{"num_hidden_layers": 14, "moe_layers": [1, 3, 5, 7, 9, 11, 13], "routed_scale": 2.0, "balance_bias": false, "norm_eps": 1e-05, "rope_fraction": 1.0, "qk_norm": false, "init": "uniform", "init_std_o": 0.0, "learning_rate": 0.000667, "max_grad_norm": 2.0, "warmup_steps": 348, "schedule": "wsd", "train_tokens": 651400000}
Below are experts of layer 9 (counted from 0) of a mixture-of-experts language model. Rows are named router (the router's row for the expert), down (a neuron's output weights, with its number) and show model dimensions 256-383. Each number is 500 + 40 x the weight over its row's rms, rounded and kept within 0 to 999. Numbers have three digits each.
Before each expert's rows: "raises" lists some tokens whose logits its average output raises strongly, later layers aside; "comes before" lists some tokens at least twice as common just after its tokens as in all text. This comes from a sample of Wikipedia text that the model never trained on. Tokens count by the router's weight.

# expert 9
raises: " the", " be", " his", " a", " its"
comes before: " the", " and", " be", "s,", " other", " make"
router:495409515420487479474543530561493498523512468510539469578500443494507433479593493442477551462541470573500489505522457476489496444503508509505502496484496512514455546483467452422526425506497492556515527430471543438465459435523455525513469447460507523528507454532502510508514526488441554449467495552528579494474536519522493479524446519434494534437462442435419530529535485488498513514536
down0:460494524528516514518527518477476446474515550528496476501538534484459457507517459525506397536545484506549521519498464492453548589533478458520532556579447539492486491491439559476461503547450532479440507567493519498544511473530507526475492541482540538553489461460522449493527442415540458472558515494411526486533499430514521504440493535526576486508410446535549471587532508513530574495480
down1:525569452436502450545556533474496418477475473451505501458525485491542466488561534504434518548461520546453464549549511514537449497535480468465467532447441484591484531478457436500552444467537485435515422542524457504574500506576580534537542482471520528507488509498561465419481491480467503466416535504505534554519504588515537452528551559488539492457502505409532521452531485523543461494462
down2:561550481468457504473421573492564349584463518483483503463480529530527537475478468493504430554461466512474438499502556499606521515441475502501464532525527435549509530532464564509469501485490476533477483379516419450454493528532566475513500537502460480419537510506542514514542490484532554572526462520491511472537506528477438433493525554468437522516541581460501499556465474493537470525512
down3:527453497493505488514477502539460476455465512518517478496491517460470514581508459589442503497511513453497415409492475482460526520546502460502513501498434477497527576485579493528486451547540567501562501482494488442511514448484491509542528512492529505536515516532456482470518483465484408416541466534413474486510459483537441474456536480514454502510530509482511507536564462514562481462476
down4:481489511542558528538521510506478517520506464527538514442564425490485513549454486460561486528499523454578517540508463477444586419451530494500520542487488556450440475502416540515517493449492481592423507497526447549477481461513501414465472513514541462464533503473561487593549466498524451501527579537556444544500496507463562488477502480465405515483535474518492517519515495539406484495519
down5:556615468553566409461420536464506483451467497493477450528397554490524415491582497567501488494475454542517563576480452555494524397525492518563504506518534510555544496546524451457557492523497506536545395567543526529529565493557462509455501495514472446514444544488493555494480489400502480499441550518547488469564502504487445484453533468574478504487440497511553475428438494498443526469490
down6:430468491412486466496562483431412447517536522436479468545477498453536559511501517578524506494479497477512514497521456515377510430436488578500577534490512479467514498510486470506558519500514502477572536579506545487529507549463497448464533595545505522513470480495422522472428439471515535445409496448446443509524476414475480527562484472485491413511518504509480491489442466510581485476511
down7:523510471469383528469553519473527511459512463541589460530447533499380494484544515542536529508518508512592544564485546560470427478553465446483533508496516449489497517502429559557510505483481489471506503495561526470453510552500559545473496513487508501535511476485523466463480506572459496484529502532563412475525531507489496449551507556545577504504515435524566519554482464439499571572535
down8:527546496503452457483547422476509508395458468471522499519525516486523499492517494571484550540426539514527431509468518531505516491482504464505517506485504463443547476512507478453501538446436526425561526488528447501527424535536486540497519464447475473561511500448597445531451483457509488551534505484467446526496469484479529543591497455547528484528467438494521512559432557478485470431505
down9:509453542487420525470551471604493474447532499507480534473508539545495541545445506503466496471471555513471497514398450523539490526508522479536538498541513535492436517463413530440535506545486534548577515422503492428498489491438562508446477499488571430444610485434491612503539517517512486646560506462448550478466473471481494584475517496494469503498512516463564510474552556485505501520503
down10:487426547452589580448550504502454494504529537509496526527398476503525479545487529568529513507512481508434497525500503513525527454483461536453448484500510451520500510559491497448559453488490418443499523508506481482526496531462569478516546543465559513460480493544431509526506472554463482506467497494540429577439509410477531492484479555525436459518435508478426434520557475512536539511486
down11:547449450466535468570538525451473563491476481453513493494521434492535492549557490511512515421471502490538531473461523519526555486519526553555552447498464430500469507472536475480570525515556517517497500572453500514520565558528424538519501507514435456516480513447511464430498497493564451529587541498558519455478508524537510541451458519497498546476532522421509530533549402480439427524437
down12:520493449455522509538529463568504513458545483493481504563481499507513511541528526502593484543564502544431597484566422526576536510512498525469499500461537511481507477488521511472492502495465536510518495512524512479484498505518510498487458469510481496454468524554545506542523445551563566538447486460538522538571432533505549544384539539565426510519446512512606508474476556547506548471458
down13:464548466454481560473518539572475582541478451425548487533498442508571518524493486434569537552502549525523511535573448555469501529522495505542498483560497513497525513449385491440529474477490567483471510573493524591543511504512550491479529469428498498552517496530520491566476444484471480522460529468440501515514548500399529438489552526473613472519426463520581472395495462503582551409555
down14:470539534471568484523543555533457554449533435462508530498513543493547496554476484491502515533501536508478519544432518471482464499539475527524559506476495531508460472520488551541517441465456518453446496462471460503564485510541457483423487482462538507531477504500510435509515444467477557495464520494481563482452478453484465449474451499494608462492504511465452469508477475574508503457498
down15:491444519531521419466523497541524480537584469472498498502534489467584497508616518421560566529524538557586494482514511485435478497516518488521550536538486545553500504477512500466548496505494500525530463498534462538512420514467418468494480466428465494536537551527495558553418470498487488545535536551493423527504436453455527504430504564480460496424536465462549545497492496504496494408490
down16:524478465475480473562440514460539468537484453510535531568535487478479577497432491434564523509529596445480555453508532514538432413562512553497469440484588551523532495499489495442534511465467555508465566561592536494540470488484535503494585521501524454505529515552452539485480431599459464526563497527496428496455512528456469518519447397562495553475510506472489492538449514466474538481530
down17:509521518511471541476495468448380437535472486470553502426528480499535499529495550473426493471475491419539604474497490405532555473504499566502467509488523431527504450438495466532493460464443507583485506515485519449541511487529464492449496507524498515493571556461518510483545540538536458543457509510450526530449529485469507502458502502509519541474475525519503481444429459535521506467515
down18:475528448509532469577453478474430573466511561481499445491480457478511551519555505489438505460422515500471446536455468486467509427476461481512470532491506499550508525462508483462471474509519459460514496568515466431466483500486554497429530514561516497575471512509465614541463488489533519487521531399393466483497557529535464477502533457520474525503503509533565446491515506461498494414458
down19:569463509463487587461507455427407588491417513510542566450545497543494506446482421461501558468517527490524451516481520555542577449448503447473472553503526434463476480546439521469560508519457404591524518471543490506544510547505517568519498541462518534488497503508521564476534465496527505565531533505580476502475397550466497513454501474495541524492515519554526459453485570540493522530513
down20:470505506425426513467459494413478479450512509522501450467450487471527503540490517489534462422505449561602555493519464594449529560512515506562541459552457492510522464508459481521469492504515567539490479476495503520537454500495457469499524460478537530497436472462533442552470529474606582455517467498550432485529452494503503463558492525457515477462527495453472501470538475522569506500480
down21:552459409503384523531478506474521434432545617512499486518510515514518462492491550494541448511533484494528561503513412491471515429485520519504485544540516447497466492500487475558519466469522440489460472543459491520480552523462545476546450518496518498523504441452489542428514553439524444570584545552422544503521515506495573504487513559501506501552530487472528565538519579526466469456537
down22:496563492531565437561502446455468464459419492500484520526450453397440460524468490475477419530561471520541447484498499469412498472431508484473460518473495506540475534497575501519476453456487534429444559516456448539498424533547460481467467533553512529504449543552515531478536484431531421525505531466525520479442540436472454491488528496459473481455470458569518513472441497434499518470477
down23:550520515474482440582466539558485449494538455463527480468516497470572479510473493428509490562459523528330500592469528473538445513556498530532465496436548546541518499491528534472506463455531453488476511533490484540523455499523520479479480494492477529515507547503482467489549498468423528472473481534552499478470512531438503516457561576510568439485521448469499521506502516508532552467451
down24:522467494481566531535486537488454533459501477485440575509511496543497463495518495483419455551494509477413515459518573410491479511496440554426508525478432497557509479518498534539497443482520542533518538544481415512486561487540532557496467495518501473498510543535454480516488511585451400454420547470528524446472486535529530519487521513499587431566466525498519529525457480394457507542433
down25:519465442489501474480456532518513460478499549431506540525457560470496488487524486535468478517549531419515483406484494441464556487467523507490559465517466537435450467448510501503495456441513521518547491634529468490508455519492490434477532483447542521521498544521496443506504520510511527498431412441476499506503473562432510569474502382466570508551530535504471546505487491476561476491552
down26:525503523496429485491528535445490496536521509507506451428513469554433523547530530519507460474440470508478458462468529494473524451551586463494431518458492565516526468571455583445532484494569513470509510431505532447481532561530543491511500498503435494500566512463479437463447472458478492483545433585551516553452478459484490453514531505496378458492490490446457484529472519493493454610496
down27:510491552485448486473479482452542503540521510506478481478472447477502519527454541498489506527538467444466484471505498506508476566480552462558548531515445538586457504467467518535553500439463446462521492497488580546540512605562465517557477452521460463467515482520450519438504459537461486458589561473504531522543509516531487497484483455490471458501577503497465424448571409451469455591491
down28:508483585565556511491507471437540525477478479511479530482495437461511525554500465416489510501545487562580579448469464431459573481521492504481600507545517524506532507541508499525542496459520465506453485572481515518556511517446512485475436512576468461502562538445510556535519541521522447451521505432512464553548446436456536516463516472506452545502538493550509455497530593506509616508553
down29:585466466536467451471507563465512567448476408490500502493463525412516497487508525521529467456533512438541551498524494537489515459424512494537544514505516564448542532469458522501569495499540518506428467553575516553506513471509515507498462529428489497473460528498565622480501417525499589542527512450503486520539423539495537519423491511462530515571495480491517514498496518502503516516456
down30:541468485454484439493533563478573444582457438424513548486464548499547557484507563460509421527502492491556440493571527404523465512477505541484453569513485483498537502387500597505491524516500538515537504425530428569457489540495520544496494502429495454508523474501458557526500507479497525470449541554446511443476485506453480502564516428534574499452496463476488561540511391517480536475455
down31:525445509604536477481453490526503501492491568508498541496611531534572492508425511539522533529525495531339505484515513456528506475485560525562459543521498487467493508520498468532528612504472548480474496475501474501581543511444552479492449483534513503449485454514540430475476551504546483484517470536458499556528507519483532442532513429520517481548459500517477538562484478507514539543526
down32:508520439582479518504469553515534488563495499515441522512447498531513513475510516440482488537483421496548538491556554440531476593455488528494465509484508549453452496464483484510460477474522524511439503373475553511448508541516529435471500553441434491481522463498560497508545476433513556570472487537532526506566493463574470486466526514503371611465511540518536481578463557482512516534511
down33:487511554575524535499492393538409548471519480541467499500547525489533501455464452545516486449500549462543552531479525476528552521507521514584574505506560510539490510516543504546513491510502398480481567558512454535475469558362501476487483525532606468494432571551517485508542537531483439457431484487497450468438462520492491507456514469503460485474497512526543513502447414457488448538543
down34:572523496471507483434529465483539472440550554458578458445464548517548483493531522513517586449452445519510519484472517515583446384426478470483541428461504476510471485464539496487474490526446501460519497567467488478532451503496523454470531526511549480486535487454495466495535452457496510464486523509458500479526481485519547478425478559490490501495468544505431494536452531504469481483516
down35:487457504515520433427390487432556553526488539543518474503520570475468477482486531502413495529492517516545502515528533572503484488559504510486546486524523456569468559466527501567517485524479480458530493593534481573545506516503522508464454536510473468471495488507503488462522556501419543547467444477435506591565543424471553411548471543524444507553488523459519446552516479518512536474469
down36:545503563521451530547470476571503478498488521540469515493489544473583524459464554480475508516479466442521421495512524518587431548457445542532501469475439545440528515478529470474521523490523500463505524433514510477487576528427434534540460491449445446488487457503517517517520490462498505542529467528514499498505503392513457534486551554482489542504552502451500459445485489524472505496478
down37:450488470529467535468466516475436626536447468446553486572451588509433531511556510556495512526437460513514511508502476621505477505521432496522539482447528474502520471473512497521477500456527459518452535480497521527536481585488570499506491532468529539498467509474495471454504432494515492495416487536496473467531505506475550550482507526494588484525549469507556555498448462575496559447421
down38:464460545468484544532593528462464528489533501504469467491473478524540494505527507479508476448519548513641543511460433518464541539503505510519598497583510497415470454563512519522511476463484491518503520515475507524530498467475500427481510450493518444484559444492540529456490525486525508486503473494466528535466427465449608501480512466490530472567519482494567499479513503558516506478504
down39:433471515518497530559455530514454603442478434565447506541461492494456507500541541478456489456469456570561501548556474479479444458483532483455594462496460525517467460447486476492485424453518478470547506608452467581526473510494560525508490497494467451473504513527547477458523486485469537436506458537565499500425495485525544486537481448472578463471505533452457513504520525530537471482554
down40:524557521462470463547451464520474578526489567537486443512484516503528525528534478513553555469490502515420460533504484492512486502443550499487493411444530484557418505519506495485549571551456452530539484472521445447484461569486497516486552506505485569498485557504500554500593446541445511463552466565562443554482491499531476478478500452465530498451517500511482484486521515497571518509533
down41:469488507535503507511564501474439445469468528577507466527542476559496495497500465483467420520480485548472499475554400482494529534464546575505433491510445530580523515410499537474547477459605460560567610595514576543561506502461478492504471480435498486455511505495506510483505411553483501517509503430529507486450567497535555460459552435485517501475532472520452508572495423460489463517487
down42:415579512514545438529455499476462441428491515491455475445509509477404598516486505580519476467488475482500516530504478494397516499443535504547578541469581542462541467515534462584424453456429452506549462556523489448517472573459499475489497493543512532488485528519485486502508510503510469437489480547457507523560484489425504442461455464515525533488520478581458475488507418457486501565484
down43:464457538470503529473428588513508435508451454569461512508442469509503516508477488499525546457485480503454473511447515486510511505426534515536507569485477481471511500479511482525509542456534419499442453486495449556488462527502526486414475509461517388485469483506569518484528480472563489548452513499416497503570537450529480549646460542534524523488512486573504506452493533481537571595555
down44:560463474525471529457565509498510539495448445480546514536513488498484543478473521536592601453428495532475558454535540541465508538493448495499445455515503452478501578471464581521534534524467492463496409383469532455480477568503519626578446483461469503460522592459455483605435485527475489522540518493546516564473533528449461430442493537583490558488577522504465472461532478517520511465538
down45:464416561504481465504532478526424520494520435488445518557491484499504534535516582503529476576463552473521558575550462415507462497523564455477559505487472480432481559569478480471552460436481499476430536570447525524501450509518485507447468501448505445502511441475521443535481490517531439475477483549500426536546501539471544497516495479509491460435561512486460447481564520580487547565510
down46:435491512530458523432496479522525462475497499513418513507492517457458494415472495579480446492550513502500489494459479486482542498520490549489486533488478563459517546544462515472486538461513483459557572529473501476543473499459523608447515479504514524477575495497517457462511556536501574581477474434538492522497532545509481517542511440521570453503416530463502467488515499524476468495557
down47:522465518477523560504522459478457492527571489496538512538471426510540444479523562497487529478529525502532456483481511465491467494515452534452507531449564515451547559494521540576537513535543549498544494557459548486576455425477493535505550512443439490566489569522536439544439491519432570542516442497494450461489441477484483505491549564508399450499530462441540467524514508524519440450507
down48:553544529429539476473468456504427526554508512537473464420473476510476459515475525402426504446494453492416468505525517490466438515551454500517472494467494477553459533536481542543555559556517502495455495452542478511477552537498492540454583506529526521481471498515457523457521487497513535570513516529428452434483436502508429506521491485443500546436513514567485500515474490456489521572552
down49:538514530521519580487511477587485476522455461489519549570557494532561552468507499499486476494521433457329523480551545497559523517466480545533369515488548574534535454507468485415535513503468421526469453551491532524454533547514498522531487464540457521500485549585467426512515447562463554502477515573535558463515547493516511478524496561490482553510446474471552511458538442511456535532559
down50:486519494465558531475549495491532588563435558449527487497526444458574527552503479494510491535534521416497540481479511501530463508501468490474579465554538456479465506484491484573473496465505448447471458456554451472574533512512512465535552505603531547530488534450471518437454499491526529446592586495486538542501503437523492493520424492474501475514503492445526483516476553539445558460416
down51:513500516526510444504475501515491538439502494533535489509447530543550453540484481538539462546508545583528478554495454522475526463497572582522454491501474503561495521488444506448502451515608550514510513475491520484535430427396447376469518470514501466516472495538465528426434474568471553476458492466562524534430591519462507517489524488549508504502471496524495572502555487493547492535512
down52:522533490511505411558523503503474536446507452456505515497500442531572529464439508482536488470524538502419450499469440488543516506500477478500483563567517531495500486491512457468573436491484452480474519562525484462537518587537509491453530496453491495506515488548483459492430452506469535513429448510502544520509495521533614519522466519493388498483444484508558501444530493489468495494490
down53:506518452462547511427479568468553447512539521534523539462515484470535508507547471567499451554477521487498524472492516546567503509421435516520520534463545493478546521485511521476414513499450445550504515445490533474564459455539561480457546454465503507462533478490562519525449538506531537571465559457506512553530520533444468460578607535458403537481445507601464489511536464551443524488422
down54:473471452537562448533537474474514473484495473490501487518610474507554475496479493478568472545523564437513493491464537504518536510534493496480503559546477525476458479433486567528521568480437463485467550542500532522495510478517459518502501498416497556512496498427540456562520531546529428490506478406483503527561509543499623476501494582586547451450411544531497495470488467511495452480519
down55:492554457474465496461488526478541572459557529546576521528479439552458525531465529478419491507501447541557490474446494553453488473502459485521567540525491474493548538508488492501472458483456431442516527561485450498481544580445528446484533489523523458442439507426457556533543448526552526450514508523525493523515488396450446467513530490476557516527436559549537446462503480511495518466531
down56:521538493509498463439478403503446501464535492544498453557495500541510443540440477537552476552498514490401515481502563462514468478514464494556427524540482460470513470603494498451429567492497473451563479412549521464504530471481518503498458454529454547501578425454510413512505465519503615515468448569569462452553462501547611543554483515524436501484482524495473519562467571445503601529540
down57:586486476436489493452560563591468503425484432518450522433529460395485471458475516493349449503525523520409459503493467444527458479475469548450472524502417468567486553540465479391510492441544464468509503404555410501567492545443437491499553510473558464487489481484549474460475433554498499501528491557527528535449486583516476490482467494441423481420492503476483463419552492427517479480493
down58:504475519559500435488492481514479505472497526559564478467498536460477526503515467524526520510407489467377464485447498454493512466477472547516449536476479410542451569495514508546478533476551496511515542468477550533475517538475469489457418477570482475480543514461446537523505466505527406473511494493465437589486493540487533497450447435509481465541508528478489542473524465503483509542543
down59:536443527561583518540514482525509575472511530475477499523565485482517464518440438523523509530472515437550532480465500481514506457480541525530525465502536528518512486475506492502574476491534473567482497592552520489437470499492433556520490530506487481496489576541463474467518456581458423500558530510540507535503485463454459533402508474485538492515522462520602508520468443537463395480578
down60:562489486600479521420522500526547605481464455626506535537539446536490446442545545494532504545480468557571539432545465529555484526549450519468508578500494483431514498490495514479479481588470501534560501410536481474550512473498471506508455428457499506507493533573579504475436507474461500498549583485555522546598503521551564478511541475469443476513577477502512482541471465422499498526490
down61:524489528498520438497524474504500562497482496472476491470440454448572496544562493543426531480460582442466561535481477516536535526485491414551496542512564476524546501463455505431516482484502458474434477521509483457490443522488476507515518457473485505500478518540486570511469459462518511519478547471428530515465421499535517548487521516469540482512436507521587516508484459555542500445450
down62:449500566474481568478440480517561562592421496446493557472487500542443513467519468495374512500487479517606507499514464525447463437498502529475425522462549478498539445466511470477489481466495453540473570558478459528466515586487514518525474540527545492518503533561486564532550489527449501472498457529543515455459605554536486477535558450478410482459486498469556496489499435542461447514452
down63:476496556509552573453547490517563493486528509471469536571534481517583536515522518523515508497475505451496451432501425628518530502466563532503473502442573471518446496584525512594515479559439495492519477471507454488425489491476479487523541529512535442473513459490493504538472477502537459489544476552480505501516466492452451521531439454504505494560493406556546503510473502572549500595496
down64:498493493476578542543505479563435565462524505480469496504527517421566532504465521500503594432552534488462479477607529486565495504464524486575555565486519566467427502441510539476533542508477433456470483569518505483449572444458502529470439510481472539554526532488502506550484492570554499439492551510489467519498446456531460469486431514496595483472511490502432523495533541492452449531524
down65:568502523424513457462589504518553505406531462522527466579485399482527495486542562517489538540539513514526561512446539551502577438543468508466564454483507475458496489541534491499482500450452471446555479524496579490527454446416474539477490471475507450462533486516536524453455468502435466461462498488534462596508465487522526484447536571527536503532479543510544506500449541554542599455456
down66:537483496443465455515520520468428573486516497526528478472521480521524465513573549496461504503456479521471469519436446460529499577527496458497525547531524486443524500460465441521481518504472466489496531492453492468558504459540471515615483513497554541541529471408429460497485442490546508526495459482577540466478545447478518521536542486528550590548514545508499543540568542496498597530503
down67:452431596456504471566428424476574534447524505476555479516524475525508466477522482468420526564512480498444532527485434525467523470501419464559520562409538514437503522450570418504535545512489444479494452441492528506467432389549507543544591496480461470565483510478585483472532516534462444525508502502551463509495456468487487519463463509586454541502499498505545491520492478483518441525467
down68:486480480542511456458494494468572497488454451513593553535466485487460446523534444547431500502455481463520490528543472499573444483508447423471473516442522512479508473485474545486519496559543451482490482483476505544482507515530528502579542546528487520486474492479514419441443440492476542462531546481533527502564534536544517513492530589473517515518451514508516532572493498499463490508464
down69:484538456516474431456447521454521480487500496529503518502470509578550467508477416498430486478490545513532443455488567478484484473493514487517493480565487483500521483502578509589461471515598547553480488461510522481577513532499524484566491446490438453487499483512434534538559576526482485521535449524482549475548464483502471532499496459496429539560504508421519564540454485527512485490603
down70:478467488531573506456530531477472463485512567440434530495513506447589553522491519438476491481533539502502537522455526475519502561489473500519463511482461524505524422496517520505438496461475484497495497521481501499483547551440512359421505510514509575485482529475567558427432507495525450494476562482395500499543455572508522562491531508539531398506497537564474557474442486527457488485448
down71:545523456451568469432549452531479521501466492439428476532504540471515514464477484549526513496524576501635485524491516510509487512516582482464599510544471513439529478498515492510559431533507531470462545497525496609510496551485446460508554477524500505462501492527512440508587444521555550482536557425401530489539522488443544475527441503464621483557456443502501500507467463494434466488549
down72:528537542431568474549506478482486552513489463467518453453422438452457551489600534418501541518505525472574496487494568601503474487505513492480494469501489454532523469461547510502541441501476559515481440643458476502502573535545460404501471468587517467474521500483482554488463492441572422476473512484529502469519433393522535543507461486477472496503526499518505527540537522499503550490505
down73:426500541511555548478464482467516547503507472455511531471512562460592538494608546490451517485511550499600502493458538524543518504449466476479498468487466532541522464533504495448508513492474516510516505545460438477551589500491513465509528489473548450482449525504481521520545504543514418455523466430513548504569541515456599478513524499527567436413419545457452546450501556528481538533554
down74:547453452468525530504534477472443511482536471403561456494542535448507535485511460545510471485529514494484566498416477486476515430495470552469549393530544393549504536464525469527392430465456539533514496561492516557485515460468464469510573544529560481452521543526450519452550557485519489464530498500458504458493518508511498512404498501458473524557532482521483489544421531497495461479545
down75:516457440491457487449526521465542468507442575530518474532486541529474432473489491518577519523470487563550488569554532511480538517516529437503548499481481509491461548522536512546502510502591495527496504423499515496493470498513523514533471536509524531464502492491503430450521492436483533486473409477485500477543431482525497445485543512519509491539573493548577524502501450525477487437495
down76:517592532516452505441519543462503505530488492574501448506481504523470525500557543482540536519534494533540534549470496499490413558509500535558527545499521504522559448490556536535462525477520512537495463438497557512556455482497471496484547552485496486526463418507534518435484525436451502488526548478435501538521537499497414471445450484505486494532603491467554438487497543563487496458501
down77:537458500512451487480544497518460500457428476581518571532521488478485497471551483506523520568460452613488500481447480504562514451529517517465436540467551529477489483461523588460529540536578545469517465319534541483487525452508574416520482477425576502495526495564554448494506525470494533484489505539511438484568467526456542551392502531458541444451563472533484619473508484463515501468460
down78:471534429450510527498550552491572464491399581439540435530419505510475461506451518467532510511554499529413466498558520451491529468446478486425542504537487453521483501485519515508392548493454470520494457486435530492515489488552509541502402440461505522510538517479544427498537481492466545481478520399515512474548530495527439438494507559413478506507477456486517521436428530506507451517502
down79:504487521477468558548490491472534442508510476485564564526435519503460498560498530484462483544536435423592545492494510512469503492439514577503530489455546511416512459516552474511497585497515625455454446475488540468524540569496545494517545492486451411492433442475444440565555469506494484502498428540536483459483556460490474443539519421525517567499528388507499574489491523467447507523468
down80:521573471560445551471503497468488515482520521502537524531557489459499531485442505548548481511515409476636519481483489524462499435461477467479527455444533521484493517514427557530535543451491518472510593338497519505434510525499513491458542525458476498503552511479508443492526508410480475404509408481504457479502469505442462517518421521547515522463516512563555450516532478452472464499456
down81:524491476547479476485501513522547496431530546504501500463518534556459536474559480469560496567513498449465416498534505527492495467465509540555428493476490492499519535467507422522480522555497530461485458628575515511526546542511600502470439519484518449540524516465526443517495532486525512536541459473507525447568524491443541549480548426460421425467520520511542467490479503526569534431490
down82:481567526472469460538466515528444490469484466540506496466543463503503565566573532477530500492516533535449498574483439488516515523534503492481524457459540476553542550486505531444504521484535508473463508562475554511510479494546536449432514496533496484530521524536542568498474458516496468488450538441456466549541586484489531500509457579536439522450501425537522572470457470519434531475465
down83:543497478444477523492554420475572563544495465496529465494394487453553541494486545494454537499529493503533538457537454449485471469476516481474506442486430516444521497563509499475507484517506459522541540543446465493529571530444527510563464520497470521499506501595436598491517497494476494386439479477494497535484539471498503468546508436468523468526512493524535456461527551610512566468514
down84:465478467415504500455444518524498431493552614491484505491452524534550456537436507468434465470550475525661551485539557504457484479512470488457519481500456480489499486515438523506531414484503483498385550506539494497479479540502507574533547501455524405421490503537454576490485566509563533559512555477439512485477447512524490533475484506441533489517533557454503480526541403523448489460510
down85:476518455543522530517523458524393482570553419556511505527522528578504454564496490589499502485420453540479491553498504532464487522469475503535444449482565499526479507453424540477528493451533491457423475413478547549458503503554495481447532499537529543530512532471435484459490488559510503580461558500477537437475551554518497571511471528500585481555414497530516498535516397543500442473505
down86:526480464502562541527487534508455477504540491552569437487494475549468448487486532532444550480438523522454473532517465477484521513487502454536526573481497439469488555448472494532517515490495545498512562456474532463488502468533537476544529495505509539507488482464480531499482543517541477485611500524501558441465535476485471486504455511535546585464516500481421528557490437503509461523526
down87:505488490481496427520556520510557508540512518462459454436580459530523456544525492497465449517512481553417457482494434490509561592540453508461462524524482431553543548468483545482491488467512490528534473479498496552499526498548435576502531549450492506541499449527497448419489515489461553462507568487457512492496522466475462460501506520454491539484530440430478563487456462508568498547550
down88:553474531473522498483528573475443513519501469480523523354484483489483483546504519409409525430523570516544504513464481543467488468525558525459417524454459474521502530521489504476536515445468561544521583524484410541523439545507522489441451490549536497482478503433477603528471524543510545577490501518534481515436524531521544512518502470492392408479532497449495472487514438502489511533484
down89:507506499543449515478533528490510481513584430529504466499483437511451541508532447489470519457612429542561541458519459505493520524507534533485607567492555517463533463466527477510531516535497514550506589444438518485471466452479467574533497473498501487481504467533493461437471444569460537459498445554522509505464528525526490418574496544502637517486505485494436530567515522537522493549537
down90:507502441525475480450541485507500452433430456494496541552433552529457504493510471606533437554475459474533508463471436465481528485493480540496615496475509486492512513508497491479462437481480527447548606477524528460542528498524504481508504595504526519537469441422533476434486467473612524514441515501471453454564496475527525451508461458503522477523499483467481497598551531457575484466442
down91:522419536460499436522555498580473636500488491454479431545460487442543552505505528448580527483552484551450534480543472512559499391521462465530493526480512560440490493499508525507502544536470474451517372529506479542510511536495525440507421492473471473523471516553542473585483501518522537525513534498488462516509513512484502516421514475484463548487484553506555473493491456500462487410459
down92:400478487410456615466534482510489538525515515409473464606512514521545496409488514500516484489540534457447555480422460409461496471464514499535543426487477544434448473545518518505540471455538560506542423513501461494461511484515494528525510544523465497505442512467505458452487512563541476497468462516443493586554483541503519534442469483540498467540471520507509504464452493524547444521546
down93:417477478483470497476484472523493535535531455487539568487452484439515536525467477447448496517592488408443531493472517480549515488525514465478514549502556547536497438541486535490486445454563514484504487516418488567446457480524515531490519470533523435441539451556506508500527420517501556463514543552501469503487493551464475555484529534519558514489530550495445557472530488492528486544456
down94:504524513546509417592470521468512481494502520476493511463509549500544428517466443443450497556473459554339462472486461489510541469471524497494515560577514493511508519537521513475476517549571486533462507551484492519449526511489426454512537518503472568595417533495496527549454523532512579501485508493450494501533496498508535594446524479505574455548504529494443497486543476522509576494495
down95:576535469535439432517495514453486464468435525485479459517455486450416498545558511539527530413524511489503577486499382561531558545468499534482554377493518480495482488531488482481548575476473508523459533526492464503479518532492505527562507559489419540471463484450548449512474475464503490490541457524569546425534549469546418467436456435466529463492488564520561509493591557437507542545486
down96:505484513453483438483538447520530517562488524523503463522579535449532491495521494584497526568517547417479553490571550423567507519520501473484413481472495503559483482510521532488500517520504580458550504400545493488485482579474552547537496487496450530540487549542482457522518513435434499588500465512486394420484502538535468504479508606537540480514553452549508534542486472503504466499491
down97:457434535552555459491566530452489506493572470503529460460522458527481516540492528485609479488471482572559562556455505498499483538567476526472534500540521548445490514470482453570550552507566490493513534398418493465544454540486441492529501496509529475477490423526488512477494445521502474552503503537381544468510479476547525488484481615512562586465514476473511502514513374540474453524533
down98:533536509503585493516484502556451535407485537475520487492554502510468491522474525501605486480528497559379454552512515476544494519502522570489498536511509486474408515462541560477565488534553459452495502513502484511519477541485452550565460487490533499492547485469542497572472556536498538508515506495562478465451473546499492560479512487485464507431560542458500478541482519527475464488467
down99:550521563554526544466471511493494523509458523555513509475439541513534547436465514465469537495492470509477498518488459539476567505526484589496404482501445484447505542529497484472481526499435499644537525563512492492560538492434507478498510492517525461540551486454553569448542485466513449528503519534451535503534484532452558492469512486510452486535514525570494517504580497513533548523505
down100:572458532504546488441508510516495585504498387462487507504486493500470478491520504469487484457596470423360495428446562493478533513488527556480509572440496511492530487465537525418521484563515531485480467551473583527539464518487519425507541463562447472466513476532481420466546446521492475510504461505495449475494458515490536523437495466488375508517554545567434508492506512482484505493532
down101:541491507538598535477452589501487585496510408494495515464457503589459497546495449523479485529436495523488513549548441454591533505463462492490521543511461449552498455499509437547495503516500442444522566462495464541462438420451542477523529495470564519483508513534515554451481447510419516474416438514584472565413461528580510507521496574531556504534495488489488507503476486502463540507506
down102:577437556466503489496537498543528534509447517507497468566425427481561510488515489482528518474494513463468467446502480542508479532524466452448557429503508453447509497480544452475502531562521489499536547449538462469508517478499471508452546480477507451411535521506559474569495493535482491514408497498583507593491539468517524440443477451504437587506493427494540503493554521483497520514461
down103:573496512570565482455491521558522430501525465535555495479488536503444481490580493455477465472557448556527491468515521511512572524533495554430463547468468493530527532526510552470509514558521534516574536460511506498490450451529478596525421527528567535512543524580506491488493445557484479494531531545573533485468502470449490462510525528468546492490515439526418593575545496438424504552503
down104:441471490504567524445503504512458459560444472419499429489492522446545528497546517544463537500437444482493480475493508439471502511449537546430539444436526533443457476513512435496512467490516521472481476443461541535529506528485458457507610561562475517418485467450529479504490458412518499478466511483519502466496507563532458546503454552523559528522456491445440534512479502527470493440435
down105:529520447514512498493540467506537488513560507460539539525462479491540553513534527413519491525511485449458528510490511454523466514513434498479579488491518495498476456451538484517480560493462522524545518508539460478546533476507557437552544387410510466416452526522579536482447464518561485526453470522545497514507516566536488513498434568530482427513468532487457495509567539480536439479517
down106:568562499545533481503479508467451483461499453470449522434525493533490445418504525461557443495490453554520566501481516494439510507480557452513547485488550473508536576511459543575513505452517517554415486438466435409443472501523515446509496495489488493518467548473517516554410515478556576504553506543428404459517497456506522511500489473434489506582522443517437573465544493491482514375524